Experts of a small language model.
Experts: 128 experts in each of 7 layers, 64 SwiGLU neurons an expert.
Below are experts of layer 5 (counted from 0) of a mixture-of-experts language model. Rows are named router (the router's row for the expert) and show model dimensions 0-127. Each number is 500 + 50 x the weight over its row's rms, rounded and kept within 0 to 999. Numbers have three digits each.
After each expert's rows: a language model's description of what the expert responds to. This comes from a sample of Wikipedia text that the model never trained on.

# expert 7
router:417496511474469503457395501477387465448497515506477517516564479454528504466472470605486470518496570562520461498565502439555502479520496526535536533558499476541386413505463499566627500498545465413585513566538539584533565544585514545461442625489554492495473529512534553486435480423418512431517452585473560570498500579501494613540600531581485538512516485435471471489589499484486459451442
Opening pieces of technical or scientific words, mostly biology and chemistry, such as "g"lycoside, "g"ene, "ag", "gen", "synthe", "magn".

# expert 61
router:439523418514447495575616489483491494479566550464545468518559543432584409472475420533583545484483534441504478492502577403497588504469532513573504498459524448511334524482530576439576413476477437543542582478560510538501477586504516541473487490550520495457534564482521530540507535455507472473449434506504575449520513508404504496590534436538591559628534426481561497524492443493564498507522
Time nouns and personal objects in life stories after possessives or numbers: year, decades, time, life, him, wife, house.

# expert 51
router:475592552482540510461394438560581553494590417489498521496459562534514509577493466408459446472451514398470507475467539470465504454433513459433582583548515513507470518574414555479528583568399493548472490524542458473479516528437468475551513405523530479517488503565459425519458497538560514537361418500475468458453491404510513429489451538429466535556557456507515545600484542585551476437518
First digit of numbers, especially the 2 or 1 starting a year in tables and lists, such as 2011, 1981.

# expert 37
router:438476515493487538555546443467477384489518486513518435553590574449545447486514460537546610455512510406458478604458468502615480488456493501538474510539445408495418458517464492551473402511432516521474497488481535556538506492517502499411509541502583444571482550528531544555518522444528439530491437595515506485587469523561534484582591561429573528575541493445559461476409426557544472485391
Nouns for divisions or units usually followed by a number or name: Section 5, Season three, Division No. 17, round, league, Committee.

# expert 41
router:455482517540514503518519474560455407507454523531485503542564593413497458510648547501524447509492508446485518497483543590528541497498530407563502487501513539491501537558394532532471485610432504494451537570498544428554585515549486524554515458503423570521403469438433638564528477538508477403548469544452510496554433479407533603474537509506568545497511504435582470608504477556508516441476
Country, region and nationality names and their endings, such as Chinese, British, Azerbai-jan, Pan-ama, Hind-i, Saskatchew-an.

# expert 11
router:419516572571527469602541442467516424496610566487457503577492477492432473467548498428521578481484481348509416559432528601594529474445516453542502547513544531465534451495483562533445438509515499490498405553538533478553496541547511456432480398567516515523440534490464497460563534446584441478506455484558462494544501513529496476578546474491529473571582564523435511509482386597562490486551
Nouns from film reviews and public policy, often after headings or "from", such as critics, film, funding, public, political.

# expert 14
router:500526446427463576543454473544474442393466441587497521487538538477560449479474506551542554519394535508537486478521499411454598519461475497539489606583528465515452417477401474556533564465404527501579421506483514536552581500544456508501555471518507456494552515504424616506522485452575473461516520567467518556397461570571578486499581506442518485488565417467569402461538491471530488448455
Word-internal pieces of foreign or technical words and LaTeX, such as z in nonzero, iang in Zhejiang, c in \cong.

# expert 6
router:567531505565518542410502553545436446438520497526564503414563525469432550487541475636512507424432539545504494487475512416560577491504491491482456551593526491535439501475508442526555508509429540592463544489450486504562572478520563490553604508431392473556592454435397530478518415459467477579460535517466547520457438560460534471452481450472538463507516507539570443420614456500475502446444
Word pieces inside Japanese, Chinese and other Asian romanized names after an initial K, Y, Sh, Zh, such as Kawai, Kichijōji, seppuku.

# expert 57
router:537514533577494585426464425380470409481537497558475509563423365411469551575459423518522560475477479480458530506466462504459509539516495458493462486545541514441511433515521517457520399423461522569409547522530536498515491504431500489600564498445433420501475531493536486561532563405494429454491455474521514591548498522508568377505463597464443483418504529470500560502567510564497470420515
First pieces of proper names in titles, brands and places, especially St, Tre, Whit, Oak, such as Star Trek, Preakness.